Below are experts of layer 8 (counted from 0) of a mixture-of-experts language model. Rows are named down (a neuron's output weights, with its number) and show model dimensions 0-255. Each number is 500 + 25 x the weight over its row's rms, rounded and kept within 0 to 999. Numbers have three digits each.
Before each expert's rows: a language model's description of what the expert responds to. This comes from a sample of Wikipedia text that the model never trained on.

# expert 24
Line breaks, hyphens, prefixes
down0:452504453498462537497516490466528522504475473539443467467483516478510485499488503438528487490501507470457494483539499523496501532464467517496497539518482477505523491516494515483512524462503523512540518491485437512496497483489478475482474510511504440542465479469520510524560498476469497499482510505503487482522462499508533498499520550474523496462462533539511521518496526491506498471523504494539549497492497450511488502506473469495487510483489490488502513489497485483510518514542504558510489467474475483524504519461481477425512488500520525524546503499485459484505461521544500496488485514500501525526498472484467530495458487434527494486518480477487466544446516491539466459543549506516456522515494503471502465506502495454484492518510476504495526481502489485521498481508462
down1:504462634535480535491486487450509496528523504463480493455481481494492520530501518501477499522510506512519517483520493518475513517478530493494516481472493519497565482517507481522479510488488504479486504500533503479491495497571532502499527500476466493472498467529508491508471525496485518471500538506549522498485480471489509518524459471467481466494522489530547513506495520473457470504540516505471499489491509515508509533501487521523472498537491514517481443498485513489468495483506520474519501509520465491505495500482466489494531533525500493525527514564520513471482516488470520501509506503483525551556439470506499471501526506540478458485458532510458500517477515520506536473480524439558501489506496514527533519486488488513512493479495503525452510489530515471535529506535478
down2:495496521491512526539502523510526449494497478506475521504444452497485532466508506469529477476457528533542464508511508521479491502507527497494522491526512496501510540498534476482458478507510418473534501503469513503470502456520492498517464480486466518475502442546501499525511475513460518527494503503494493499505489532507506495528477508487571504474521493528513452488522560529498488497461499542527509522547499507462511481495467528502479502487466486512450473533493502555535484507519515521506483512524479471515465492478491484476466470472489543465529504498479506501513483517511506496509533506492532538475484534524518539486498528514511540494447470472484501480523494484455435513552506475540503481490496474494535535490491517485453514535478471513491516512503468514475447514507517
down3:514539547554504494480476482520512474528506493491525508497489506515452481521496519446481500499485513506517487523458491513517467489522541485523433488521533519522510536478504508454515482516492457508505521501433504435492504480533477504496520506477490508451489489487509495485528522555531499507488537511541467502457558480554518497477516509523524484546491493515494482474499508495524499516525476465509478480437475535496505534500505510477531499471506471466469495483445526527494481435489528542493492520468505506489518507527483510480515498556474497482485522470453507484467530513576518493483507492500499497467510488511506557484492498507535526531510537474534499499479490465509494517545485494473475542505522501527469465501470498508476507469495509519540491477511536485533499511500506
down4:482491486442465492490538476470505520485442512533518512439469495493525528489556489534559492543510495476490523504468480470521509511521481475490535469503521506506518551511507498507510485530503526489468473498544506468478521537541531477523472502510531461496529480520478479471486446451492510518478532475503493511487490508459506515577529503539466488504481513514475497501519496531500525479490504475514487511438505519484499480506469515522471536519506490488456459509461496507508523494529493498526445538469524460542490468471480532522483466486460544497492525501475518468492530483533472499515462494485522522500501472470513519492529539498549488484505487506496470533468535473541493508477505487485500531517482523518520503473496543494479523507465505515491497510436486515497499495469477
down5:566529621505505494478517465508533486552524522511470508532474497480469518501482532506496531477518483477507466477495522495521489479473485462505498493513521478502489493520493538520501511506527495521484473501480527542456496516539496502471510497529506516513487449464475516511475477466487509498494499412523491490479537513490513489486548524498499521532485523484482508507469497515481458533440504477469469501525461515480527510482495470473472481521507511510551505517487506514500480526472470475486505480501552446502530453512477495486513515491517554500485537495477509510526513515465487528494478474494482490456490539493525541461466494494505501489478518482536545478514514513457514511520518503462484505521507468472506503544508480465523493559475511494501498489500506493477447496502487
down6:501515488479489516489498489483510490519506470552527503553489486497466527517501492491550526511519523507475503476498549472519469501458514486490550488469527489521507460497521498443546486458515505480499521521520472512487502472518502528487517443566467499535467510517503475512487555529510458526497482490480517528557492510490516502524501490516500446494482523493481480481470515527468514497523532444518456493509519482525490518465539480500510495484536473501517461457542430525495520500509517528464523550513535510481487492464516503472485430505500531475511503509496523470511525488562527514516472501443561509479508474471495494454489522511492532481474527487504499521463481530464516493516473490518491518513510497490498487497519525500481464524475490505491497534531456492516488518483525
down7:485482605546498537492504528530503500541505517511495485516543480478502495501513520536492508553536505488505493473495491478513550490487513563511473529492483490468492491536524514541500542478530530503496496458501474525501498478481519492537519477499505480443479485532540471496517518506504494491507484547503514510468504490538539529514480518495486462539482512541541522508502497526504504442481490526502487535522482490496527479513544516476530478543516478454519526498477475490458521461494473499507558532516529528493540499516540518522491505526497482507454518496545518514500508484465485495499525538501470499476532460474498482511550474498483501461479564503510498484508474482457449498516514495492465518503454513498466470503516463495529485512486521522469520507493489495461501520482504
down8:493476530484522498480519531520493510476513513525515514516498515487509503526508520506535481498505538546483491501491478575503495524485503488419497492513468476486473484492441568477517474495461494468464489483569505495509469495505497514551474478475503474548487463458473470474523475505516505468515484512505532484514469493511470498516494515535489493486453515521507472520448495458505523505547535501487490528482470493480516526473554501536518486472531527480500512469492516483472494493485492499467467466525498472518488464496513522524545537485529474481419480466431488511476492514484488485501503483482515487534464528498481491495516526489515523473467471478528509445513504499440515526505471512506548497528514501522497503454506483493508512544511516489488509480499470481524498477509532
down9:498553519514484466519463554479471482467487528513480537512508487486477501514515567532517526471496487472490521458490533504495504507487517487511520527489510509495503492473553512454491552511494517504502440511526505481527468508503511498477461478528539536522504500484481465505486522493511493567496515531460499525531475525548499496504530471437505527506504494484486468509482492509543457507492501532490492487499500495509491472493487507579483527514493516500488487535503526494495480475523526510464490525516471528499503497505432500519496532527508459517473549533497520498517482504536513558501507493485461501514497512531534500492520534504501569513517497465488504477474522524527528517519431509481516509485505518524540446466523495496536498532549489454504531477480527468480505488510489
down10:486485498520483502482527441520525555487505514462506533572523534473520457481481496466509513531476516468482477546488480513554483540461503466514485465528448527514508505527484511489468471527524551519518511521502463491532507493528492486537534456467479483505491531490518468527517508508517514472503444505474459524509491523492470534514505505506505496500501493534489534559480483495498547465482512487511468511495461489475514485517559508513464506502519496506488506513516495516488522492484505524507492479482496542497497513453508531507476502534575502464488505500518553475500507453510491485516505512543526502480526488448492471453492492505525486465511511520541456507525503480526488512459523529481499524480525509525457487490511481469488483551482473533484540493490524472527531505481514
down11:509509516490469487529496523506521477467468467502471525538482508490490504444549500499509517485486500504510508530485510500501492518533508524524519501518516541513504446514528474516496528451537505547508507418485490459518518463471517471483474495484545528484481452498485490488460518476536510521500481544520497496485487502449522466569503500508506501459548512528530503523529515495443498530487478505508478491493467481482470498495472528455481550544490465463492505539516488470467451457505503494509492472482474439472471489467522500450513479499511517507518536547502512517511553505528474530502525519480513490496503516520521506503492474513474466526525499474489499494484465471492486533490536484508510486507475463493481501447503484486472525489522485555462512482476522509504531500543510
down12:428500541504494514516514514465509479509502511467505505487442523449479504516547480526486450515507482452504519537501508480500497464529438509528510479494507519466524488486529559486460496486519518537511503477522467477523566524483481467517478487462544541484525461490533495493484488504458494492494485457507497445493486511498535520453512508493515468523511499495484482477419512498461504491498496467524508492486474479513518489492497552532447484474505513530437509510511513494498502515502480546473501496540509499501506524509482458491460503497518461546516500545504537515499485482503518503474460489472519483501521482485512535502477471552471531513507471489520523478489492544484457474514465482534498501496469489511533516516515474512506501514514473512473511474501511539476548513516498
down13:504528582511490507495493506513508531475499505564472510532431499513515518501521573450520512490484509514489514493498481489493553531539484508554510541491508477491450513504451510514491487528507480494510532525491481529513461499502532479523534458477515494498514490513521531548486522467473537514521478504507553483462526519463492530462511453495522445520466482551535506527489495472507545539476501506480526519499505537541509488509442462476523447504457489500531453520514511497505529513489523505491500525533537487501538491499510463480475529486492475463524509499519450499509512499504506468479506477514532477486487505504489437513515519501466519470469488502495483521506458511495534495480505502461521504475505485496520477506482514497492471509511487508488495460516465485509506480526538
down14:468530551483489488484493502481512508487489525471490504517476480482527483493505515480491498505516486537499476537480532484542539496494536506481483528536478498465499505458524461465525473492482494489535551513522528474479551485546539489509531477502488485526497520505503502469446529490480552557507493509481489531528476492515525515461501545462504479528499508476489522490533522515498474486500486503483500506519536501512514531495499477491510470528521494492461527496537488470540565523496479497480470517563531464521498452521474490487547481477499521511528497497551517495481531503500495513507570469521483496485473501505507445536463551455500518500566465499479505494526511503472504522488479463468498451510507484524511502527491487468559473475529487494487560488499517515510514522469506
down15:498461527477494562462490468484493475488483507496485480502491484522465503512479498504483510523509486456484487503495531483526497503482537493521535492497517507517508490490490495489529459512478512459511529528500510505525507500469484482486520529451524537489482466540512510515514506540460468452512517480512519521471476480499506444489532538514547499446530506510444552496522546483524543450517533509505516496497516478469508526548534492510511521462433504478506494458510494510515524515473483541426520477481494512511457482491480523484516513456560494490528548510523500534461533529493524538486501510505470493507511506503467492460512484535471484544501494507452483504482504525501490492486537517503519504493489551519567555463499537537493500530465497497522489499506504500490494477488490
down16:523494495436483537503487521478478516511508526523477518510472497521502515526471507579506517507520510496504477528523473484506501484501486517500489424499465551509495535519491489488462474487500555466488529473527523539479529494570501456489508516496559505517462512464489486545476494507544497514500533526442505487466530536506469498485479498475476509512529506531496509519513500480490448482508514504509487506473484499509474520561462507461515511503492527575483510527502492534531494540479516484487490475501478511521532458474491509512556495510484483517521488431516485479475538501534462521496501485528521472495487498498497548502522487488459527525524502474484529491473508479528471499482472510489524468522520486463513468471520479480487487492512507549499494456487515505469530496533519
down17:442500535508423453514480510513460432476527487496491516483501542493515507507550507486488476485494499495474484469462512490488530508464482511437497537520498471543444486485474509515480488447472468498510515491498503539517474477505489543564494531510499495520464515478494515485528517477516528482458498491472510519515495508547526502523483484529521463501523469526523470486515442552472508471491501497529540520488510492476528506493470534507530497470486527530478516557534518501491490489525507526534515498476490494494475517505526504497505517475459503498497502508467536545464456494515474509482486494554463478477458499493511486480525517437501450492507527499535480504504508523480529455485479475504489502480505484494506490512495475517499460479533459520453502465512482514496484490534480
down18:510500521485474536510479488504492505500543470494509477548542516528512499515521474483530538524484493470510481475499487486490509551553526551471508499459537501472480492488476506519528499529491459492527479498542498504482498497508552549463491513501502496522486527481479529499487510521494513473482454525502523493522487542486540476530502440479522500524510496508494528490529453470494511533539508460493478479479479511491513468524519485523522506538498464522582492457498464532520506500490495517542491506511521535494542473491476506527507530563468476518508506528475524466518503510499590480502463491483507514531527560470471491479538501483466499517485521481523525549538473508562527492467486487491502481526480518540499515487494494488510506489494516514471498477495505469469489474539510
down19:563493555517503593511541511530544458510521487489463497525470448502496516501535509530481489530518496518484518506491456493531512506489532511533472481479520510520482526515507539486514503494478505501476465499545481478511513514475518491520531523493512501504460503546483476498531438483536505513499483499506494437505495515492516495496501519489514511525489436520508507497537482460521497478472494460496484508531479505523503514522464504469531466482462529491501481496479498550538486514491490486549491497487508524513531542529523534512528565487513489491501484510523517482500519498541481500505519497520510465500546542470555506505480507458533515503492513503503524473543479494472517498541488463505468515460484474531556536522505512445498456457495501497525507527490476490518497456487509
down20:523454513497434481494496497492499496481502478533467459487472491463495524518498500506437506493524508486502510463475440513506452537539520504495479455506453510479489508503494502489527486527463525493471504512510485476507460510512558508540486522505527514504499516502473544541465473492507510491455543514469457517466484509493537499499495487508530499497418508499493496479494562509524544491557529475526531474530473473535480504482509519466480471523472566492457474456470495512491461492534501489536513473484510482492486484482483516470498488477466520497497500486573556526506525489482512519493474522525461509487480498501486496462515518490518526520521535471491491491518467533535515506480505481478471504477472489537516471448483511504529527481506516485502468507481492500524488528481491
down21:512513517500461455460465487496527514489527491508467489540453541568491481459528517453493519518501533487556531454487532503490478503534506474470490482492547495523500500457492506499488520481500474489492497489491502539476528485531506490503552515479518531508488528507492486501518474483491519489509481517485524528509450484481457510511473480504477473498483534485519465516507535496521492462491489478496502493506480513477503495537532447506477535517541547468517477516511523520505501493501505455532513519481440509523503538524483499522443489510507520511510507517500535492558487503454512493512484530549509508539480501511474469486510540490492444498533474487488470518532488525485514469538488427510525493498516500508452517524496487525519472468495475452499532499560458475531486463495474
down22:531472519498453483536492521508505463525523537499517470489440491549519508522545482502488489543527522529535523508497514447526477472544523503508523499487532510503498541486547469488562508560506517497482474509514532510483525532510531468474486514527473527473553478518478477468497501518545492427476510498514492555484533471462490499497479510504497522485481547453541489462518484494496479460505525516545479470544515505471493505490482496509476481497492477510446507522498449547526492502490509469514495468484508531511510499502475501498532494488468502510529516481450499488503474510519523532517512538527527454496506511472513513481538522501523487536469499501513492479498464448509440533493522490499494519503513494526478507472500515499475477538456522519463489502484515502526527482474473
down23:506470449554527493484492505462517534536494488555542514467490476480463534492500477519518499507491457487514502488508508495472494490506483558516519518453517490482512506527525474475503471513468508548480479519496469493520545423456505552498504449472496540513517459513485468526519506491519503490510515514518451492498536490475500516506485511485506534493495462468496476496541522508474525492528466534488535451518504478513464538504535468459500478529481500479513495504482488491483540501486500492518505509496467509496492492486518529508513512478501478508462477544546522455477511508530515498495506505477508516494470487453521506533501504518504548460510434518534461511520444541531511541479492524471559465483532492522513497468465495500487470523502517537518510485516507476495511548519483
down24:481493508541499534525518521515496472509515533511521532541537499501487492532507474529498508537478457475492484454514549519492505508494495535506510532465449533509533493530489500480506468492479510467527526480509505532459490540487472518473482489507524554503490474536509489477527518517507529488492515476536497507525516491474483473535531512487507475479499525485464495522501491490526518493471474478426505500509465456480511468510484470472513495529480470548512473484521491538511561505470493494528476483467493504494476491540484536476479490511498538488447485478459486469527503510484479482522520514514498490447486512492449498478450548499506489491474497512546497537493509524519478536466477519471541501537521553466511493503460557490538465532501519478484508526538498487489438534482512
down25:468487481526471454476523479515490531504506486465487496511458513481515478482549499528438479495531489486456521516463498475524464506543470488466475512460533484508532483499501461463472490530499516507492486485492467525509485528533513537485547523497468498495498514513475498496555533514497497486502504523520520487506532491499490474595502467500491503505490523487440493479475534515504513492534511508530520521482513507509490511471492520485542505486515440519504492496494527518468480487506493501462505517530510499461531541513503499482490467520497442485553525501466521504482537510537525483498505522481498518551481483475498468522482484541477510525511511534475502512476453549470432525500509487532475503528479505497466487483502547504506452528456501523469510517443488467502453509525494
down26:514545521453475472504541481465479526489518526486495480482509495519520479540518501488501483485512543536518484474526537483527477511488492446537517499563506514481500545547507487509515483471511469499458493487509484524498489485517500557478502531526498535533513470499555480486492509499430483501516516490497477515525489499511490505508519507427470490480469489505448471510515505504485506532464510487495484536487486513513539500477526504490501542503455503455530448566526491446490461497548501491468493474472514492479502497511502485500478525514520483484504495509535498527485481536491459494533498456475494487524483483476461495460478527468507540471495485486498524451532499475514489466507472476488482524487517520523520491521460498529508487548493544491484508545534534528471555523489509
down27:483479594520507496490478446459489481518519485526536511509459495527515484478441557533546489468516519484533472498515506510446529479523523540484526461520530487528499533490495507510489486461517509484529474491485520500537482472487482506537481487492487509495540568476523459534554503528512544499479468477519506506500449523477454536456490537490481503548520520496515479523518492485540565517470478519470512538481486470507505514474525504495514500531483542510489498491450507521496493465480520504506480515459512525490521506475478522465459518477483484494471500465527499457462474528487465501507523560509477503520488469514508524464475502519493488522453494501495504529520498507521498464498502484525502483465472527508497504463482513494511517490486514503506469530497511483527507512477484
down28:461481444482502495486476462473498510477513513504502501478452516506550509472516485490494511487505494523491493487528512475500509474464471492482491505521442529466472522487531509492425510481448486477508468498459462486487507504508498490488539506519543514472520553492446466456504501508521489513526532498479524454517489464501500494468486486463520501498499479462521472536462482463524505515500485510492484483491538503509537490483489503490517483457462469519480466490499509502485487504514459538494515468508552510504499480536527473537477505464494470591508476491471552498472531475477480441501488508511522460537521535525535490523453518473491511497496448494508513531546531532502469514502496481484525531503457486492540538540489503488497504469484487492517501505461505520469492511477481
down29:452488487520508508537511515493543520491448492487465472495497486462491477484543523527536507542508537491504477529508533510465466488485479479488499512520446499472536454481509507507493480455513501537500528471509514502455492488519482485479550464540459507550521489535471500483475456534475470513466503488475531487561529497476512524494506470511479508497523514512524488533514540530496535489483504512507472495488491479524464524512484494453497497487493532474528495514508492494453481496465493481483476515451490484516506457511473529445485502509556523494518503476447544487538467499548487510523515484503501512461515518484512497513493480540538440496479479508547507540525478500526498513515530502465434556511494501473460522495501504501516520485532508497459510465526518495526472507486501
down30:523511580543442535461460491501503516511473473498544500506474514490486526513480516492502530547513532524462472483536524513472474481503507495485511520494467507485540472491540515514503487487494498483507501483444518518537475505531556570530481486513463482514524502534508526466479473515483509511475476520457470512505534484507554491506545472484476554581486529527536488484515467495479560481489522532486493514529507518508504528508524518521522506506538524466508518531512512499497532478513517484509503508527483499518498471519499521461530439510550510474506535502483527495476538484504541471483515462530515478511485471521489491501564481483474486492522513477511490504490502497504503478508513498493478455482448492485485528449501501525513470474481488515517492502522506470522499500501533
down31:482498507527498509451453517473471507513519497511506524496470514498520469534517490492496464507513479503502535536469465522487511496516467494475501497482452558481490490471503563497473517510474501515470464481499483487462509497516510468510550474516510501475428506477462477521493470496541465539533522482498536513483518500492501508516540510493499495404470537493499492465525542500485487547477524486541526482470485472491495504528493511501473513517519496504508521518477491529477510525512507479524531461512504487524533521478523484492520509529464477550457507502490472466482496496511472548458527506484525525532546492487522508483508509499479449502529491514526465496546455527498468544557465510494502546485505511488485535512498561471470511490495536469494483478500490513524498489520551
down32:530510534474482455526513510448536484529472476543529518505479494527479522506437538486533509522477505489507490481489505551499478461514453521520497479456465529507506507500479502509539499502497529505510542546527540480531514497507508484470532498492496484520454484493458471499493446515528455526474431524501497505501525514489520520519545505488494512532491525488502497521505548506554544521500499527546486510498504490465464500431511501483485482546485497469468534515501510476481479474500489547543487548488503481497472475486477514530508496477499480515482447538469512501471502544477512511511473493469497503524507531523451500518487564515493513491461461485447485518514497491491489497521504506526547514491512474482513485487502472539454524485509530495483497481540544511490487511494493
down33:490474548486485470499491520480486471497468474503564480445498535545507502480541487488483515542491505489525530476534509451483538487476526503473465494507504502498500509508470543479490507554509495484514500492552454499494504526529550499455522499479520487470499474551509459547491479520478518503511510514480522531471478511524490491538511442489531505465563488512488461503495503512487456508503524432497507485510516501508502545461488480484458510522487479471512526498456507504531536540444494467495505525521530460519496511495473498502488501548493508483514471508507511474506500541503473523525523518452474464507516499497473485502518473458529490489527490503467502544468509492507471490461479531500467568523517520518473532500484488477517497516497496484480450483499459482488542479481511
down34:457527607497498504484536548477546440550458515525478507507484465530460531510501511444454504485482538492482470476488476486512498500529522517515480493489487487496488465492500520505518499493525532537451485482496492481505478503509502494531506487503531518505443513497483499540476496499494477470456515529499516549530518450500513512488534474557492508500529518543534528481514507514508449490508522549489449466492470502473497546487492513467460543552506458515510503462500525492514509526540486480530513477555526504526523480502500481481488504544506478537501478495491504500475485495494507507502515483491486509495530460476470458523514525506499464491537469515530466493497494492491567538498506528506471495478520478496487522490470502511513500479478480490494489521484492521528511532524494
down35:485544527539476452487553531466491520539476528475502522546501483517476488469473489480486497492484511499490480483529526497556502455492482535503516456482475466502487549480478489510514522494530490500517501522497442504487460513481516487532475519491482556478476542483470489475481504505467520465498489538531496467467526548493461505510473516494453517478494494504492517523498507496490528500530505503523518509468492537478462488512513480516490513461532493488497493480531464500513517474423506466488512513483473536497504507481492470468476472542486502488491546463513513545527539505482462502427501487498447513446519466489490510519530513517513465493480470471486512518487484495535524486541490536509515473527464489485508534510514499518519501429476511518543532497472521497511490471490533
down36:447488552488481534534515519495500471504510485477508487541494471520494489503517433518491473497508513524486512568499508539490524481463496473522543454489443475501518536510507469531482493501484486526510505478492478490501500494501493506463506542436531490554525480523520509490435485464487521481505484509479492563531536497517491485539469513493520492486488528504498484513500523504504509526521511515444468505498506536517519477538487508517499536489507527496546503475470502544466531512550527528527493449488518525479509482480507489523530511479516519483457501469490533468504488502469474457515540439456507492502490480527475521544463507476490509488518502505458513498459451513507506535502521493473483539526499518499487546531529522472468465511510480497525494529520525514524491510468476
down37:418483492511472488525484508481473562488506481495456541475503480455502498509505475535552489491459527555516490520514506554473481518505491495524503517530506519493518526506522510508497494492505528461532487524513455507508481546533486495510546488445511509463491487510490503480533504461527498484499506521480513483501500507483515498496469476481478456496506492524515546548499531480502528517507455523511495501497426499531484507518526517489540476494468523504456484507484560457497526522495514505518499527508477488504510480500490500457502553516495516498483525525479456452502517518488456511481493509528496477468497476479501475508531536519519473501485503471451519498479467457520514538530476480551484503491511524517539488560497487497514456512460485455481510444510529522478548497496514
down38:478443472508525474481485485474492531510512483497533496475511521512488486479491519490525498466524482503516478508499503553530498510516507489470475514508502510496509481444512520467523502491527538486459459492470555514502488494469474515484483510469500504539498495482486499515505488522512501466493522530498494460512463501525467514512537476472487530494487475491528493540504496522519470455537533492554434505504485489486524504505522453490515501509530489529494487511505501521440492455499515477457496506499510477536520452530534473452481488527478448513473484492536523459536457469532487517508449490531548495482459508477477577494450515558462455511521476467519511473502520491515481582527513498485498518479496527487482505479478477483500525492520486526508461480489492513509508490537511
down39:507507524497509469514536538495520519480515483513499488525560489525482499450509511457551464529529540504473534528493504465514486531491491494480495432501455499488468487527515499503461554526485501502534482500511483502511486512552490511509504530494476482510450463538546468520558508486502499485504524464523478522485499512514484468480498481483467486491502482537477536509524503503496508457478557515505529477476524468481540514490497507484511464460525515505476457484506489494484486507447483526482495526515491517484463542480510519516475485502515508453508468522564527542477503525514516519512502511454455556509540498508482492474494512493502472565508484445545471505476507450540507510459502510478480541535514483501525501523497529481491461521496483495483505481472492512495534518516528
down40:429510513487531494515499502509510546517521502474495465477546484513522492499495486504490519529478512517472510487509516568499499494477475447494471439536476519534534476498492470476480520473507480459498512514539487516510498494483486495502505491471537549504471468446505476506491489459483569527469500521483515518519486535498524487530472515511494490484467459474510530514485468445492496483491534545432481471499512499522517474519520498505490468509476502476463458497492501501539490542549484554458504465506525551482510491482501472504488479470491534495503462493466485484520479515475488479503479493502511507493487515507467476494472482522498535514509528480494505511483490488487528473509495492505476463523483520475468510570535482439442532529487483491500506474489485563466499531513502
down41:514488374519547470494442512513483487488536488508477527511495490511493499520497498480511485525474521524519537520493487522492475526478491483510493508489493568505494534493533481464448503514509455505506521504483483472479477517489476476490535505500488461486529493434462480488484486512438472508519468520508501518482523505516498516525515511507476467449485484505478517449490483502508493492508494479541536526511507505503464482488473479497506518480465545537502495468508512518468446472473469442485496488460472513473468503489511451504480514480530536536490504463444491501488503460493508512488533507476488514498522512465524493513541510530464462503519506509505506505547508536488466506445532507520528508480508474507500481480534472501501502450470493522548518508477487472517513503510512
down42:506509483524513484533480528478481475548518484506537535468501465492524489529468469514535502522490447502511472488503539509523499522492461474516487510509521485496507501548492501514490441507498545535510498459499535516496438522483526456531468501492534472490455530454535463513520461492531487510501513497511488489512508520456520502512543537509519519511517542555432495477498500504521499507514536510556501494469462512502507499508525515526514515513539500526498485493467501542513520503498543508530556470504505469505511498489498499464495508526526526503517485448482512522541447500523471481508498504483516483461460487502479526520534537499483524499516492513510543518493514505483513537541523514521453480484476516506463494469513438543471528537509493547513514505492519496510455493541540
down43:450511540529483508509511478514479515494535488497533566508496516540486494528475508492502562472516538540499457503524494487524527487513498528501489520536488499534482503514512525485508495516541501511481490475485466478501533522512518511539494546475485475496514514457513544498478507510495476504487502531487483506509498512486494515523547469508512519518518546484500533520477517486477463495502495482481506497477516497520516503487490497521536489500487472507507549464476466495521506491525497517566512479530461497509520519471469481525474514485545486462521537520451483506478553526452544480510487498492514532474502471498431484442503525494510478506456471511486459516478550452506490523441499520510492501508493542472530451531502516517439482513482501447474521492529443502485487459489474
down44:488511543486502509520487493511483497504482486538508478507514509461526478509496501489498461478486498499552515490477537529508523488494435572508525516515493515481498492528508517506508475501526467516501480522500498479497487544478492531538489522500491523451500516497459546545515482492488514530503498489559509508521469570492549439467506464536463498454518507499476484523532466506474475578515489495479566492521476463508511495489517497499496483512514493472501449499495509499524470510488482504537476489485524475472503492464544474503521480464512512521483458444556512485492490505510496505473512489516464440469510543524494512490502480543472493466473512494481530495477533527476470489505496501508528518532486507519478459498557475498506472532472531472495503459494487548538509488504513
down45:517499485472482527480463498524448499468529527533507507496517535508459505481533483524517478514489513497469505472457504486467487496524497491476486468519478482499491493536495508489525489530473534474461527503475514459528496534457532498451520479513516505436492525506481479498500493540516446453559458485517492503493503511511462521471486472507448515446493522458552521499472502517487553499448507507479482506482506474517517489490526525505504541537544522518469471519491542484479514467521494519454494497459521484479471484507558492425545465510489517459507486474462527482487497485471474513491445492500493486479479525509484495478503539533530492448534509509504477494472497509510465507497486503499513503499501492452495483486545472521535525486504476480509477518526512460464509477509491
down46:515514433522519469524462467520496526503504481506486499531494498515530514506492429478502510513512508486528466465517481540516526521493462514501501468473529514488534504427495483447500489480503492462498518517457550502474509487503505433507519509498513498458519484473535507492436513476498500524519501508537482520482543511520511518499509483471539528478494548490464558487453455512496491531505502458525502516482479478556512507493508472479488493443501505527515502489494508512494507501482507531510475499510462522515506497504482501502518506543513498509472553474483469520510506474466537517482525490517523498466536485503476536508510528474522504468523507485484503533542524481512463487483491537488531566491536535542473535538506506518496540524516528491497469483528478533465507467460468
down47:524469473538476480480489490547529557457507480497504532508490536531477497494544442539523468492481505467532492530519525517498482465526478526537501532547522499564506485497480569466438454489505480522510530493532457503485524491467466526478533493488479514512521515494501452523484498503529503500504517496525502476538488514473477488499553508498492482506539479525470508493481524494442476513506475535508511525509491551469532499496457500511512493452546464500510479534513488490537496503493504464524527537454483497468497481536517472470513513520511494524506501489495492480494509484484467488536497502490531531478469511532502499502495507530495549536482470496466493482472524504495532500496501510493522486482523516497522506580441468526498487445492514526524501506503488478483499468499483
down48:480504499511482512474559461488498497502496497485499476490494508465483492498527465511512498523493513495488525540530525494493492489460439488463521502486486475512490505503526490516500529500518504496471542509494516505526496481512518493525488481513512515538501553454522499471520475481496488480506546472496463482465491513498518538476509496464497482506427496496473503475562535437465493473533465535459513491544481481525482512438505481475453510462521491519494511498492505502506481511530533512489537483483475484455505502494455499482517511480486484529516472487486523550511464495503531487529465484544543530495504488452485510493512482514535522473483494492508507520460525439508498530461490512462493540483477491541520508484541442481542491515513500541512523441480528530543504471468545
down49:521474600518504474486490494478516459481486481515471515445498527504476494476489491516460513499474500522532482484480536468496548483469543503492511504515499530514489454503522516493503527531543519534482516497527451543486495505489500515526484495532533511540482483453501535505502543473499484506477492500497504496475488441463453516515509510516503522467471505489484503537522513474481481525503535488521548501495456508483527463494513445526496515524523505507496561529503470476504479522503515482508483481463498459475536473505571486507529491515493518488493444509534496510505520462539547479494520517494483501448533476548469486489510484499486450503491522517500534518483446533463521515513506523479472496490475484482551505473503501506499527492501521514505510486499492495472493563536492
down50:525510484484511490463512517509502548476475484511447518462522494496522478467495455499487500529518521512518531529487465473520554527487496457484539507517486503523513530522533503526535496475494514499496491490463457532481507498494455501525533488484526447477461506476528499476502496472483455501518524458511520483501513446556507512509512515509501489486472514505528490481456503467486507512480525471514471512500451496512502478546499494474466470485476511470494508522499485508503467517531476498503453483584494504495478476459536493491512529497484500519500513474505533466541493498511520484517493500512507485481533508502444473507498503496541479468564465463499542466450494515464435473496500470452484531506501475471459515493494497499511489520514509464458476504443537541489527516478532
down51:473523512530526500527473490488492492478501520456512486498450539459481533494497496504524486489476495488551511454538505487512494476504500488462514456514524505553472485492473501499443490519503510492497487485520464521481549508497495502513503511513503501528531501497473519510491557479481505471520482512461508487482494497487470493480484494519527477502486508547498473470552524498514503521538490431475510539509480482513462501499495510495455542482509527537524490535516482494546552512479520483532506489529516506507529469518565489506510522506496529528513501480573499509491505468590532516484516486493473486486483503530473504515565461509489517515546458499514490557506484489498518536469472484489532502493502526498483460486482476544451516476558463531508490488472478506512474525527491
down52:437524506492512478529489533531472499497527516487473514492473502474507539557503541503479486463481526491494493505476524510516532492514470501524526483502492489495482466485492494464538466480498515534492491480475503502475485473500472482521469488485465469495512468490526511448464530522514505513538475480516538470509536501509482495523503488498518442498523554526477481498527497463494471530516485477476495472484522516488483527522530505535503479512492462473443526495450484516496522465538500519496486457504483459520477473538526489484464533544463506500486512456451434488522461529504493510472503543533528478517478501481467491517466475511518467522504511495530478499500468545458485499460457499455478475510477487529495463499496512473541474488494486451531531504536447461511499468520503
down53:494489506518534475537489486478447513488421557521525518507494496506504483525529505476522471500469501550467482538499498484477509480518461487488490503551497480493477522522467470515529495514551505479549496484505513527544527469493491466503503497497470519527508469485482499504496467468511515522467520476453493457512532490497531496523474513528507489499453538513461503514515475510443493507484478480503547500482466485511523495521490491453486523442499485501465500476498512503494515501473481528481522492520491504501459499501477493509485520483573425518530482497506508484523460545489564447530480505500510520532518511527490520503477472524478518518478481500515473515471471473506517502559516504490498494501515526491496503494478461469487538494518515523505466528469447490546491470546462
down54:513456476438490501484493499485507485466533505523461533482483504511497503513524545547474485501518498534461490517493498545525505573523518567521473500507479492498530494489489483475508536514526496486503507521468462504484461496503507506487493486564444532502492520469491496510488506502512490510507475501491541502515541465498462488510531483472484483487512529516473550543498445492475498482488513531469515441530519489481483491522516534466478475508503478478472511559493527482501486498506482553537515468464560514453505508493489519512490476518513522506466516540561505523516514540540541542536496500520493530504471500496523490490507523489495509511472531454514480485518486489477505467491489503507513492496562457459481470448504508477489510482463492472486486513520537497474512522531523